From a checkpoint of a small mixture-of-experts model trained on Wikipedia.
Size: 11 layers, width 128, vocabulary 2048, 47.4M parameters.
Training: a variant of Adam for the experts, 374M tokens.
Below are experts of layer 2 (counted from 0) of a mixture-of-experts language model. Rows are named router (the router's row for the expert), up (a neuron's input weights, with its number), down (a neuron's output weights, with its number) and show model dimensions 0-127. Each number is 500 + 40 x the weight over its row's rms, rounded and kept within 0 to 999. Numbers have three digits each.
Before each expert's rows: a language model's description of what the expert responds to; "mostly gets" lists some tokens that are sent to it at least half of the time. This comes from a sample of Wikipedia text that the model never trained on.

# expert 5
It responds to: Closing word pieces like ey, ill, ord, ilm, usic (attorney, killed, album) plus two-digit numbers and pipes inside wiki tables.
mostly gets: "ill", "ey", " music", "iew", "ilm", "usic"
router:506546503563425517512459490546533507444512529486497512543468543557439493571477476539508573557500538517543542477546525492482460550533533475421553506477476516527522534478491554591529544539460496545459425453517424465465448423493514536406481494517493492446501518405458491528473476556489538486493518489536494495481463533457531480461447510419522464539467547463400475575510509481531456525475
up2:480514453556478546471500487608506538410425510469552528512495501517496628554479467533414534533499475624498479475504498488419510458455521485503558448500494375560450528505505552566504520511521500537486390439480510474514453460501501472529490497508498586514522474470503501480499476450498491501439533505493499502491481475526516542491559485410502513490499499564512498551484503512493504480484
down2:540592501513477525526532431508490502537507503460496488547535614500503507484502482444494506539423498493484514543515537589484551514502512551501488519479448506425501491464513496454434504499506502500478493412415543499468508506541507519465511509489574504572439550531491485428547546408548575491542500525530499604483507501453506502488507452427431539493486510444509491467414495460541410497507
up3:524510508511499608507483493508474499482466506503514466512481499509534495545505501416488512495391531478465494464443486564495494453496411475466534465561379484501481505473352460504588506549464588489483456421469463481440473478457501435495555532482483502498502502485501518509511518583503512526498487465418580469529500509513495499499517552410507500498486511539523499566501447522526502450502
down3:434500440536450482468584533499426484516560512523497533506393519519495494476506487381522500499507504598486517508504539464505483533553481458494403537548495539484490506485472532502501479494475492524457502515433476508514480530503494531477588535521524502510521536571501533505513526479486482565506507501559483555460469497514516346515443541501550532484585462425465402480491470482545501520517
up4:539521507513500479554493495485484470600511599499504503475500409491486587553500491446462506492492572567553545495502498461499479463519528487519509495448536515513468557490476512515500464496516553497499501411443625366485487458504505473513524515384494495463522570549508467502490569497518509498497471405420508516490467494491498517486500565450516505543527466501514502500511504588515482502568
down4:525490499503532494513458489491493541499499522495534593511516502551502511488539505529506500502498503490497543509496530395503504429497492436488483480480497516451487505534530492630486436469477548466466566472504558542482479514537528493506527496461553501485451525503484471518509532509497490329521538463524506512505486585498504499503517467487502472637503373496417551500500494494513407425501

# expert 9
It responds to: Word pieces ending a short stem, often before -ed, -ing or -er, such as household, sold, confirmed, McDonald, Gold medal.
mostly gets: "ard", "old", "ll", "ver", "ald", "ld"
router:562491459547522574548426530479515512495568505489457514573427505433572540518452517513570534433457510520523529515506441451525497488514478514454495536450487493524534479474491449470503530514459538460532487520496521478469483447513525547400462465507540494522469562428498464488495482491477519477484519481565462505531438470571476451565620535452453457504488461485423535513489479515535412578503
up0:582486562502489467540513488523485500504505491494644507502460374505521492527444547432474545493480556513550545509500470483606505495453507411482500480448527499472526504476470477506499494499513629508549514429507523489461456505501577492459476519505520497504504600481501497489461528497549489505487453493558483479516442500532528479513537514401411487495501502480496501501488495497545430422490
down0:552496494493464502513505511501497456493491542488489495404503488591473470503500461509522501586429500504387516497482572466432495527482502510501485524587498493531485472449485489542474492502491487502520424500502402579577466508504491517510516455501517461477487510529486569476470512446563586481513495433500485390488454497506472435524567537428576513572505499574513585529497522556503499505500
up1:494472485478494524527501510499438592501454502468501499537504516501501551542453425518539502501509497538533501594504430530535485491514482417501473493478496463426517508365467501537546415501515518463510499502506440492501461451499554424476507498486370539508504427448432499496519501567475501520428502416540490499433431501479489459499499492529513469530521465591501545498583462484501531504493
down1:533510499499501545500501465533510470497494501510475473570486548578543525575441379499486429499522499495473524429596415482497417479533481514498500499463497697480494460494476463547501485494500454507499474471504499494520511525474536501479563498510510499534462389475510567499486558540487539442516487559512460496437479564513494490465522501516504575518500431467501513497505535485502482483492
up2:594475480523530516524552554495475545475436472480484411517503513434498582457534484503496482493509540528534504514556477514539522515477498405485481512482468518510560472522376509532496524516475500479502466449558459522530530440471478500521466550511447566582510498496529486458480550624546507510501526432433539428522494493593482512416511496497516509498487480546501488497561507535484529569569
down2:492522524514537452507487390450494487526501548569539547447499453486500458521509489506467534496530418502476525491476564508451510449629471497547471505533492531517534463512502561499454477487530534425499524479544520451470524534475476504444477510547495509502486512545504504514519559512491442442480386680500500515474534521503511526385512508458501462480511468495536520461530487530471490545481

# expert 6
It responds to: Word-internal pieces such as ong, en, el, ife, riend after a first letter, as in str-ong, w-ife, g-en-etic.
mostly gets: "ong", "ife", "riend", "el", "ier", "en"
router:557575510434540543531454569494503518498523544464449488507564495508537493561443437486483528547541488490476432508558466459536483547539575503423565528539491453538470464459470585474491516538486484528506530517548387461465526465446494404432479515554501508472454532513446487478470513547517492493501517464464460484471493584535450514482488584496534507532475568505429476474500528520508432486506
up0:483500555464491497522513493498538511489471575500537495620541556529508487501494437500607488528574501480497499512500457527459464475536501526471583491442394496506498505499499500498509537502467500480493503500501438563489448417427506515441456519520481500489424515492501479509482484516481609500521489504436500415493499647537436443502481534496498500492465576551478438492549503481496456489538
down0:518499467501483499492521502479512559450496495482483530459388503538442525484427500430605519541471485479461548505578539439503502619484508408481565454472522500534556482498508525452503488488498482496501572500499482499495431491510505452515492506480480501538596601531482466508470501504497505507576542515500466511520496501523500478502527467488546541472493496484442404472503425502508584437599
up1:505473481466518507513460534519496647462487505527533485534566491499530507503477481490511521533502550501501523450569394499483486515587502511409508435491495515500503510397494461531547484544421502500491519501504516511502438411475569496452504541458489519450488462420498498572444480467479550509502543524485504440503497463553499484471533503439494463508489487603428509556502503540481518570424
down1:476425554435500472489400433507509466525499490461502532494494464503460507463498493487509563529495521471488612497497465560485501521546483494426515534508481391493537502436500487471545500498453521459491491524499473486535528432514524573499509439570549480612566502557505501540512516469562480495495429575481517485450503507600471436565550534494503459467491447523506563486505524558454507488464
up2:568516459498516508504479503524500578522448501502444540489515510539513511584492503470483520503516454464559513489475452433480472500502532508488518463500534553448544512501489517418496492524518483505473508487496348471494481500439503475534503477559427503453505498498353432515431465529543514536489486488486500472609499518469494573498563573486531501515499536487501485503497487525523380521592
down2:465488486511487441513502505504505480498499495500442450509470539502440448524495510495517523445504519473486663560451579528486502494485555604474511483481533446451503468510499441391504496503447499500567524628448520500520540508445533556462496511470524496563450506438553500521507471522570389522478496513561513540496520545474545498484465526526515505506472503508519429502470499499494487426507

# expert 11
It responds to: Mid-word pieces ending in k/ck or similar after a short start, like st-ick, B-ank, sc-hed, rem-ark; also month names in dates.
mostly gets: "ick", "ack", "row", "raw", "rew", "ock"
router:511583446373521531545511556530547503525548561507459470506547504470506519530447448494527524505516461474572553452542473489442459523476493519452508534513504471544628475497435513521525503559475470566527516504478491509457496463460507517385555486517506526513495542517458454494428466580551569536476447498449473457545464481516513516470445477480507479516506538507455464567501429494445511515499
up0:533496534447425492491468480524527530500600497488525540495468449520474484472481549457503543615505484525416556481527539464481418508525517469548480483523465443520457519517467511431546485503512490440508490470516485434493513448461611479467477562525469528558521546424492456534517484474446481509466472428427460457454467532488503503499485544554446477550499464517518433580462519502413529494528
down0:528522522468477550444571504457447485511444487529511511523476597479618500551498487510500353516516518437490504539483526515488464530514450531474494524414553519521558469484450463541477525487526392458493500466483541512512448522561470463494505468474562527478480594487480517510521521474523503474485509439494463489493515540490507572492420470552488499457522533509478590448512516461591488498506
up1:506502487479521525491539509506418518499500516500516450536456389475540501525464509510464485496488538510499525548515410510536494397500505481498485498464442498510426508451485604533633500594504503540437500430507503497396528522500500500466493612453481517551497523535420458564502502522445520500479500480448509475508489558492570479495515544538485469501459496450504516469576510538453505507514
down1:496530500458461541460480500472464480456496553504546500516512511462440505483481478494387500496568514466481532513538482521496579500576509512539508494504471475495502454498454509530365499547544480546568461514460566543514500506454507463541547497633484512523543529456503544513535513500503475500500500501485575530522427477484446579465511500522427530421458514484406483489454434500591492503522
up2:500546458492469520533523553512587558503484496498498506553534486448516520483527509502615511473486489553557505498470465494504464454499434545464536493508456471486456532505500485563458487500409479471476501501462489534526500484501435545455482497522450521550428486500497516503504543477493423502503541503419503505607423598518453519500427495506488486478508570492546418506611446537415555500517
down2:495541456513498471429510437500648434576499461467483526538500581505519475519469480508427493498501493412506526499498500517546503499498502417502601486479489500508457553489505479494523492484480454491505504549454552466605514531511547525494593513539466514481507481530498505529478438451585520542524520509522529505485496404496491508402505491472445534396500494489487466493458497569497496508547

# expert 3
It responds to: Middle or final word pieces after a short prefix, often verb stems before -ed or -ing, such as resign, detailed, awarded, effort.
mostly gets: "ail", "ign", "ert", "urn", "ward", "wards"
router:535569531421570471514402496528485496463483533480450532548491474499493555529455515508510568486471524533514516503558455469475516479526543524438521485459431481514528504519493532512487590528483532510465427485540476438566491476397491506493481530499493498500536491453426542558504465581581563517536476528503469473499439494413505475545513420453519471531561491440466527477458431487534433544492
up2:493479472507498499498451496557486503496496579490469500627529553450528500526460501593618574541492507497509444501523539445463495503500428536493501440474464496507491506495494566497506505534500504490502512486532385513515505492388499503439503530578516494479504598449501504478501461510502549523450500499424500507502506517496538578442439490498487433506486505491565393499483558470469505499462
down2:478499522485519486473483468534536473506567512467520504518490568515541465517437508426499498504494484456503594507504501506507499489501502443500530445505499485592536486486501492490426480502537498446450565541490506487503504539480499503539480458509467521443477541490498330494553472550595497440470521629558500499528418497500515470511485480480486551491500536463573382498498499546492524464573
up3:545506491541501501592471498502340550495441519491617496430512473509502535519489525502482579483499572531491498495516504509589476468595510501496513404508497501496589554468488426494506497505494526456509497411485467500427497543448499432499496501500497499496500525497482501501472475543476508526498501491498586494496456502502489500491501489389499473457498550486511500578505434581501493547502
down3:389519496560509488518551499494480502453469541491498436565545494519502502478498505451454542506487500480500585516502525518551497507551493427499498505431498463474466463500435599505504502499605475491498494513494566585520492456490502438487493499472502506545482505513499503480499512509472474441497522463556509556466404608499496517500476486465600561554503500554552501493471466376527435442497
up4:541519478536503478472502466473528530483573454536563437548574482459572513474426472590545455518479502530479481441486535541518533526527472467528563489500443489514509522462477510539539501552473498613527467482480466482470516468569484500523546566470518524470454451483482434519479498485453519534409441419533478517536483553534509536478483551511469525549472525495397485496535451478429437528571
down4:501551509496547545518515462517434466533402558526519625543442473517490552511500444529487397493532589538528424514478546508509440516504525534491524532533519527527476510477503526501501468497477429545495523409496445497437486491487431521460496482529498500511490525487532436569453536505460528561474610509524495515488458509474566514457437500436528505487457486458469476456460529484577483522533

# expert 27
It responds to: Word pieces following short openings like th, b, wh, especially ough in though and although, plus ir, ile, usiness, ith.
mostly gets: "ir", "ile", "ough", "usiness", "ib", "rough"
router:537548460472486540602470549484500465509477479477464475473471549476514498526456525506523492485506479508520537495512533526450439505510545534459519497513449454490507515499517509506517505510480571596500542453527525443522462466520537562377518458403452519521494493547422492499506565540491526471413507519508494473510527544539516442482570561505430457484426552529429538496504497410543518495609
up0:496563524515514522611458512474449482466500492487561483499482521448523498503493505409501508458500521512489551500520518520434498600596511501457547497489498435456550472458481491519536562506438580535523473470554500507489500501453532499397470480420500501492470548512445488561500542481503529487423515506423595485481507503532500452443527514489395490495531416483441524503478469479501504444557
down0:494512492537500455509468473503541531418499458501537459464500476499491526501422542481485450536563495487440503498536473462554513441508516480496599393493496548489512548531542591518536474497494567490488557473487499494499457515499489467487431485445450521486587532442439495473477508438473538500526581499582434509542403467549489562508530572541440496581505448505507485520519436512492532519532
up1:498448456432553497511501570502486516462473452535464460523584426553488533595504547412532510526490466499499497451523513501460465499510511513532581499487490412500504555487464597497510522541534514487490476501546519517477529453394519547477541598551495512525441494494396456447448501494505495433519499483515499449527467501495493508408481490459482529506492501538464484616538473531494504520514
down1:551527482543406493501566485545475485512500542452485504496616499509496522526548499517527540499500440541472524480419458513423499487557504526542496525504460492479517536504473532499543557502501454421505485431499522508504517495475511510518519426506467516495396436477436517494504510481456495494539521536413534467506528504461490522549455502497457502510507593362502627499465500585499496525514
up2:571511497489502491506438468494491499469514496516506559503500437495508473518486486463460500473386498509500629483486518531537499482499522461463511413520466472481479642503465501483506504511484518502459483437484503346521493435511506513630505506437452497500502477474503446500545576454498548520446488479490499494475509510490505517467496549470492504516515524636527500500515503567523497525508
down2:435484412486483500395498500473510509493497481524435498549505449500503494508514522508570458502426522499496495498493464551560505540474502520550488448546513497516489516501497417477522464505547501498478508498574561449613527491502643504481502552514479541466554498562506548482509521486466507497524453544518520443457505378490463485496513494491391497497522469503460588537484483568510472544448

# expert 38
It responds to: Hyphens, en dashes, slashes, colons and opening parentheses, as in IPA slashes, page ranges like 58–59, units like /sq mi.
mostly gets: "/", " /", "–", " =", "—", "{"
router:536510470462458533502527551504489507465474471546522485506483478529483485556483505464520506471478542520529452478507516485514475519529532488480610503411497475425469486487468502594493552517487508445558503422469576498418510496496487438499515523496478515482524470441451525582342549478512499541465465458470517490584508568559516530488501482486505510551489539598487415497540486497482531573537
up2:501501504516496510574435511413456528488459548519453516514575541520496516527485463521494551501494499515498533495494504506507504457493497426437507501505496486533528500459485508474508504559474494542462562481529399450495489479374456497520491507450479516480536555499478506579586474439507550560500395524503526401473421499500470537429449509438396496504440539500505500499447490579531503496517
down2:531512465460487456575499531506574507524557424505498507462461508503501502512431502514498499471452515499501480487534579507486414462400451506494569503509490501495572574499500501582576527533457499502506582500479573483434443501500490498510552520498453500505500485510644502502507499469481527440500568525552509480496488514536523477410532468504508423462520520506458478500502505396471500523416
up3:526529435511486508512445507465470580566574549470541520500606473498465484455473454478436485498531477570451487464593543446446437469556527532474544529541425519512498533523471494480448549476487547457518526526540501428524500443415516530497479544509567499454477469501471454531517464462475437490487467497530478475464464460413564451489556472434459518516443476538501491516528499474550453487531
down3:576531480456543554499528543531468498533562408450449471471535450464591568442492489552619493527466479554447535496553458459457468537512524454534514529553536500486513520499447528472540505501496451562531534486477499515449512581481537486531509525478472500426444513458530534467472535485471528470469500478479472588472537560530506467474436497498531504393477458500474473535469477542536459464452
up4:500484500499542503531501560518501557501495524503557497539554437476504626498348477502504546504518544512537518491572483510495428479464452503486483590512512418552520484489570524549542500507495547500500495513550479501508499390468493531501478518516457576545475545479502471523510501530503502487478509498457512440507504494501506501509489502481499377493476483535458563578534456546422406499517
down4:506528533517534504509512500460539579488511485561423466494528529503503500499489519559518508472541550501452588463528534501557491500454508432471506527455429543513526491457479545632536497501479506497619531485391547533474473494487492454541491469436407507556416505415496472515573500519509483515494487430502480509498448569522511505494502515424503498540526422433502484514500471499500494503447

# expert 31
It responds to: Verb stems after a subject or auxiliary that take -ed or -ing, such as appear, follow, debut, list, return, start.
mostly gets: " mov", " us", " list", " lead", " back", " return"
router:544451499476564470493507503539537526464575596481497494539622473509474508500433466435515606525461483462509518509562478525458476435549482540436552533514496462489491450484463499507518520528454543474533529531493461512444498468547540519492478478484498517424492466530455509554466471522539516530524503528500514439569536544516474527472547476349471492557504511434497489508480430553487445483529
up0:461483498470492500490472500502472482498493502465498510526508432500497450503559496464489574539494517560540456510503531468488500464580499491509603500516588501490454486488499441498491391500386529488505544532510511436407475507549603522512510501489504490520496504513503394512485570512569524552445543499443556491497495574507552551471500451430567494513517499500510490538564497570505504502407
down0:501519556496447499450499502498572446410507501483494443500513432538478486497432507482511496497502499504541560498490500491488557399501507484519568490512600497476498570500483414494488504503506511421534386552524485566517470606497485501577634483469489501501487512503522442527497564496467405431490510549445501440463576478500482503502506490501471505517512497502497500534508562526534489510502
up1:541455419492526507470516501478520527516501520488538492633542501496499480465445496509476545491573543500500522534507519505564500499501492509505501464457438426500462503497407537431494461536462494536531513428505586476502516426476524508502500500464326500475513494557502459492502501490430521436506500499468502500492505564561484534501500497413493502482500420499603458514507503481477440512563
down1:483471508478524500500511527519452485503529494505536557480516464509466453510548477501472506479466501493494471551525474500535504499470499491468518599460467461602396418474395556533464501504521470366499563589491530473505472511516462493503536491402495547490471500518478496499498507492591498496533527612462501427528519454500519506514559487470531500608560491496446465495514540531512532474460
up2:512500543458487499420504493594518501494500541533527513494523486514515507499504477480502497556483581499560486500535502475509495397419469498514469489502545468443500477504485587516498526499519493526448433490425580493502515456489516500439577495496511548523446591562502504520505499499515544491507516500498544488446486379557520493497457472487387506463514497497506532528586477495369473461571
down2:523499572493539527589493487489500518559481481478500513416590547487491481495539499520458508396469491514474499503525512500526519403503485488475399502445556482498518500499464496517497490482520548647527498474473557518397483439522520520492556498593496487483476502516501378490500530514502479508465521468508528571509497464496501510422548433469512494505502455525578445493516496507558515470474

# expert 15
It responds to: Suffixes like -er, -or, -ician forming agent nouns, plus -ace before -ae in taxonomic family names, e.g. screenwriter, theoretician, Cupressaceae.
mostly gets: "er", "ace", "or", "id", "ster", "man"
router:518569488463502563505473539487400559516492589458502494542541503481546474532452446509489483579477510537521436465479439460517444525510506451476515486469440479564531503496470568501544507541502546530514419511545463458423506486514488473421505467530445518505501481526436535507535458502471484493535497499575450537553457507519509481450604590523451457497408461477531517506488468552522443546498
up0:621493533497502499512348527484434500499499591471571503514559441423541542492524513445503529495473539479477496489489486507498500421501474443485530446505457459496477502473429481494494474542503634535482490501483497458433505484518500499522523565500471493487500510485505499501510516501538522573501465471417584501554495493544500498499509576488505511520507544492514590507500487599505564500467
down0:502529488503504512402455501502512439532506497466478444651473513468472448508543506516465499478524493503481528476511516462514507555598474449495489507500497433466517489496495477486508477500493485493560564529479508581485492499536461500552593507513478521560477489523510439507504461520500470493501473617532538529482529541490546528443475382439517537532549489536501386494395503476472494545511
up1:465588481447495555552467493608493503494444500555501475507559497504482499515497499511502513472535509544495487406599505502409541521514522506500558498472475488483505496423453519490511500532418500492398412479509570497516470498508541498459501526548454625498487489489501499540470528500497456526574493510504407406483500523417581483556521491476466524518499500512489552497505540554497511500502
down1:571381514520535533518497546523532473451482505479469562500474472510490553467421481482464500535486506481464523518508471430520504576466499497496499494522477518521511565515497508521481488487477507455479451472496493598374407479478578542601592486539518499494461505455439536533473528465470540575507481542429504431478503525505557498494505523491535555533423512560435533506489504486462476530504
up2:526528492499512545531494498444514510470458500404499500583458436525501511548503517506659491483558532533500479563514486511507498491527417521502517465468500464486478505449464500498502480545507533509573496467513500402459496562549584499547507536520504502495499516494510524508438509573468590517507417487499520512509483543617532542466487500494502502506490500592512509558465504492428597490532
down2:557526505474473450564499536504388541599502444524499501521581467537540502501516513506467554485478482582617500528507497455508454510497473485501498602611490458526475442513514519554527435481495504467443476557496514443425432500514500485495495449470493531513432530522509468501503559535461458485502486507505502520525491493457515472470515450506417480562464493455545425527543525520562472485460

# expert 59
It responds to: Single lowercase first letters starting a word after a space, with the rest split off: b-ought, f-ought, g-ave, w-ins, c-astle.
mostly gets: " b", " t", " w", " s", " g", " c"
router:542425513462561523540448471508506527470501544501560510494488465512505514565486466509452557518522539501562554487507477513563488413557502478470599469444475458515518504423516434484544501550497540487460515487470517464435505463493528471537538498426408505521502514436485451550472532489518476482412500477493559457545476469536493479424479577419499512560489502447434472557500490577491528562529
up0:554510506495507518516386618529450533550501544530492455505483427500526440482439498496500501498499537533516525500515498548544498523569483533492435500499501507494490476471453580534477416502515517568500484376543507432504444501446505537456543535500556501500489499605435518524485507566507546521491504502503479449494402501521502451526496528512414486512466502500500530627496509522507508502488
down0:457508584545490549539543483421507501499545479500484492540502449495519580488476435466463525501509481500497557481542504470461478578579509502478419443478460472492499467526503587518492436516496484475519505484540547571499451536501614505501492438476498484498496521492506559604501482524483501498490529479536507501442530554499486503556502472372492498488437391406489519467485462522552499532521
up1:499503489499559497499623499501437501504496508490497503498513534557499501509513440481522508519537502515499544484566501482497470519540519528497560503497501509484561545481496466441478503502513477430493511526492440524525484492500473499518489500349502538529489485458490486479437496490481501528490494537460488318494477700525493564520460539502507500563532501504470482559551483498500487515503
down1:501497498551414499512523500515508467466475540504516499511473493489546434540606476508488500428499502515444479498453503518464497523385461481492544498522493512463437474557473432595501500508470500518504450518513506496506451517495552496512570567524490458463485500580527551473511465503551551503487428392426469498560505451491500515536511505489498505510509547606500648502484501512441469500528
up2:477520426501436509542535493547501523442456604507508441498564525480501503537521527424476524463479537509519500506455476500501496489441536406499520475481498493487503499522368470500501501556461501491500473511502501492492537484426517476500465493521464488505499515511485502639501505525482451538449494494515641443484503431480479570528533587455496521497498594471577484517469472520506505435464
down2:482442543545499428520480520523484569500500489448497539513520475493494494504483474500500515501537508481501517541522553450482443492552496532489585506456495510486501486505470463505442501508456326493445512512514553502652532502512528544476475469472615548499497425541441505457563541500497504454486484546476535492514486469485503556458456470527438481504481501515490473479601490496588463530482

# expert 44
It responds to: Past-tense or participle endings and verbs, such as -ed, -ated, born, used, found, often after was, e.g. succeeded, decided, raised.
mostly gets: "ated", "ted", " used", " found", " made", "ited"
router:515478529471509612537474483480534540465538485465497517554464529466499547483462482482518565486436523475581533495522484542492509430538559508472553392433505501513565491513466571579540498496467511527458534440458514511479494487515497487510472497482514478434494549490437413497518484596572529510444500420494490533551513533504454527496511546473464478560433529470574443475565449481533485473543
up0:561464517489536537407501503478500550481548502497510422627496522485530619507488495489528505506392497499537461494520495504472508508500495456491516466489597476503480497500464492546577509527408501493398463525438499561497493558494466412486501507498427504500587497563479491500473535518519511492502493458503490502600452505498434432500535562512492499547501529501569536503518492501451487507468
down0:426493454493453544459470508449500476516594501486501414491500530518498502499436563560494497500502515494413497499503460460472480618515499462471499501523498490479447548510477518527462500498503490455446506499509548493511603555535489525502466469521501502478499494530496524431434518452509561545481550551534446659500475418508497565432482475508567467480501508502568585500513490524505523457471
up1:515500389495489499488550510536423591527428526494437529500491499446520542501511488516483550509449523466504487485502502500568489543514497479524573713471518505554501498482503468502527541540528481463474514422548510415492461523500484502515498500511504492487476505401508499499485499479481542585511501552515518482412423555502496521474485513489488484528490609491475511532484489500484517524498
down1:445462525495538453556538512595496505519526547547534425432511558503499515486511504480483475614506500475495535493493465473455524509464523491499513569541476491421494530465496495425500488484500467547555547601403476470520551534559478426503500409497472470502559430516508519557539492489503464475381463521511501500492489463509517492543543553613513477443458510501507469485504506488459468501504
up2:651436499464547502469451599476433496523482500501509505482507514493500495488510429453524522457511582512483517479547535485561500488498431414458482536510514504469490613457443510513499493502454503547529449455499524507461485501492542502526496523386502498463491509490592519556474500516530491568461551444442532502449451453504494421427549501480507448507543558491506485522465502503523487511474
down2:546461603478600504560500537481435498468530501446524407390513471435424487493528549500522502503513500444458524505526488382528505520530494484492492536529560469510500465486510545497506499502524542505520465496466403504445454494499595515579464493462432540545507507496484476526499475483567526490501581516519500478506472496507500503455550498433538496525498562541476460472500500553427521565472

# expert 10
It responds to: Short lowercase word starts after a space, especially m, st, sh, k, often the unit m, mm, km in measurements and tables.
mostly gets: " m", " st", " sh", " km", " k", " mod"
router:476439488440522508492468501567483604461521488549530509490422488522484535577476500536495567529448476565459559499546543515550474404568528496478533500516429504519526582457519494519551574534471532475554471475474515434456511486455553483492505474483445552416475596496473505534485528487511463489487478464521546468484491485553426524513517444546495488544438504426432486514534514527465481544473
up0:541538476470462519520455560582529452536441556613469550537528481475545528533466457467463532528525457469526525432488463469471445470535547543476478537534482465456475469457483473546532463539463529524447472505468514471470471506439440451460529538462465517477479448468451452539553522535510522476475466462434541485519464548413624473535530524486472528518483484541532548567542466471469526534452
down0:528451428469462544531546460523526459420537537529451453534467454548526554526529475457520458541453468526539458485435528461464521449550520454523467462469459464437536473534543563441456516538561526538533429443536527466555523531512433466458547446551551537472535471525536543466525537522455522534526536460463468535541472529472552454459467466540456524446552539541447518457524530522529527544456
up1:506536512480516505583498495539448505497497502509494475534506484513482496541505478533483558513479503506471515505549495472535485526498547412495497537494449508520535504402498507531483514519498503479531536421521495405466473511486480513497461498402396530465500487391494499499456571507595443495502352504480485481476495491508493584589500511510503475521498496489518393511516498495525396586509
down1:541484538512556535489577502500423431531459497475537424548570473511496539498507458503498485410579490562539497500583463602583474530569513470488458472415550476487448505484524425451514515503525493405518574502524563476504428524491574548544504498490473502489497447429470470506524454442451486539496469581471452472493499533504508503477510530497517511490516532513497454511509526499489467454479
up2:500521486472469501525517483493337500480461523517546453483495492433530491541499541509470497505582493561584541495503523492498451489576544500480501463451458608511505553488500531494541503500503500543470534462500500531496488506501501393479431521490500518461500517438544499543501414500486490504499459517496563485444425497443549500492505474488413421552444484500504456505485574499580428489456
down2:530487517515498494475499529494545372500523443498548471511522458391500461460527443532578525494578502501489425506561452508466502493522493502496434524456431477503566527456541536500510492500473456521498500437612599524622497490506497520538500505455512500474527452526488523473437476494545504520496503537497505487469623542509521499385489455456537552500499490470500522501499483508496503492492

# expert 25
It responds to: Inner stems of longer Latinate words before suffixes, such as administ-ration, Scient-ific, sup-port-ing, polit-ician.
mostly gets: "ist", "port", "ific", " count", "olog", " class"
router:522441503443587499482434498498469530520426606505464467569486499512520486582494518546520574486468457557464570467547488473430477466491544464489593486477514456558435484476438488554460463518503468535515498513559454491511472496499586513484473507520498528468500459520479531526474528601547483491471513476530573469576516524488507455476606498469482496512459507450510414482521528525459465507484
up0:484498542472505502501463505515542493502482491484486502577546492448500579499514501503513556527500501499499543505494445482485498473505476509458624399533471470457471532482496459531499492508429501396516510492518546500490501513485453483481463554499423505501438507509499500501480536498515481500500503504397523463594520528510522501524419544510434518500477573501417496504669501500376501501516
down0:506428489512479507353526521504524509594490492498484508506502491476483499504512575510504528481521488429516527515502460505523506500611502413510482522461500496462494502451500520506500491504501413546475471528544410601420507524551585447519542503401488507514568499510498523502565489520508510449490381449507540545481502498465506485546494500486570500511501483467491450503477526601508500502483
up1:541521501495607504552507522504463487447492553494552501502490473501500523515528454510503482510501536517499408492470492524515499407513522435513529458430487482493519497496475472514501505505429518499490499460488492492439548491507515449492506497500439534550505491482497501501448507492354485459503488442500551495500515473551584527509492501272595527500467502487499508510547500498526489507558
down1:492498450567523503655453475514531521461564481487479570499526496541512501472506462457421501429502504458466476501462508476499530500525510590496419502531521503429544499443464493537440506498486406515503549447497533533490508638495378498550507499519478490557517500522510493453529480466458478482442459563482492498505504491493525528513492477468495521497503493502523446508510507504607567515525
up2:447376461526533502491542508512462562502509512544509454514523499472535539498501513514494586489430543491498533510491613507500489502499479541490528445415465505497454647495507491502539498500504503471552516473481506497439576474500536502503574560400405496526481549504498501509491458450436493510482505503513523507500476542523482476386464484468499438481501518537510503537496446499404532476494
down2:473491502513519502527495470522479540503495516410527448487427524500563546501487488454463520545499554500501407505465497516493473500457491474493499554515499507363482498541459563495494486504482547467503468500521506489467537574452479500517508570464489503466463545567484477500490542420542499554510596493471500463501538532499479526541421447598489486524505571552569577500501386497432450484547

# expert 40
It responds to: Middle stem pieces of longer words such as form(at), andid(ate), loc(omotive), go(alscorer), often before endings like -ation, -ate, -al.
mostly gets: "ment", " form", "orm", " oper", "por", " go"
router:563543458509516514583471525493433539454465600493530524594528501520476479508498513480469470540565467514524535495459419467561456531490452568439495472582534491502461486473532496506524538475496519544451525492503563504494468519454559467520475509449495517500449485514457444528458487601477484491488485471519515425524504469462473508467543431534517528578444588477571532496537497538512449595470
up0:512474521516497517362551502538492636524530542540535499515538523490510500503506516498502498468507489501500430458564488419434455508520503355489496527516538577508534491486495523499523502502497501501508529508506446497506494387482596440497495583495586584505456501491503516510446507432504530526452572498471492475589501519500491444507554493500497475516503493491519544502503501564529497501496
down0:488500485567505537507517483502542461528526500497507499427501417467544476510532479432502553538492515490496506500491527471447549537441521497517511578530507609489472461506496418475420470504426571501528501464467436502520519492500501495472478475548451495486476504507488531422522581405501474517500602552461525509517513500514419502505544514546467528421492449422547549498499503585489500498608
up1:513502489534498534509466404501501424523510531495380461501491409516499544542506506519498512504455548449502532489527488485503492496493465526483427423522522491486498584460384503512526478499542564593605491509498507477376526494481508505507588499431468486503422558502485486505504486514529545506506365499513531480456512492525528481500488540502423502492544517507505537501484456501482472515496
down1:436490434508515502504556462515542466463497484511501575480521514454540471500499493492482496424475509512457410497492513553551498567498498393498557492476482500493500471570481477475524487519429483502502551561502467487537506453500472496496500514587623516506635492573510494540521599494535533490502372423473493495499496507500491527534488479498499507475504453557483500524477519472439429485539
up2:566499434546482509463515550583513583491473563537498494594499503502485487497519484516483485531501498564502492497474484362509469510495410512509494512532504452576496512506510497500500529498474454518528506496600573556502503436486499559503537512451489552555499492515486483498466507500346529500520547400501495501493421508500548474512459496449498502507460501528498513474469520475474496514621
down2:543559490529501426569470447487504533433454530506512529550494490557374570485484503427465494485500475469510511503443499471533501475499441513503496480567569502568449540451594487517500538484498499496466494499438499561498580500479543526451457458488513499457552528496491482474506471473583493421470505518524506514439503429499482467502501417520571502497502548513582492441481497532523605523532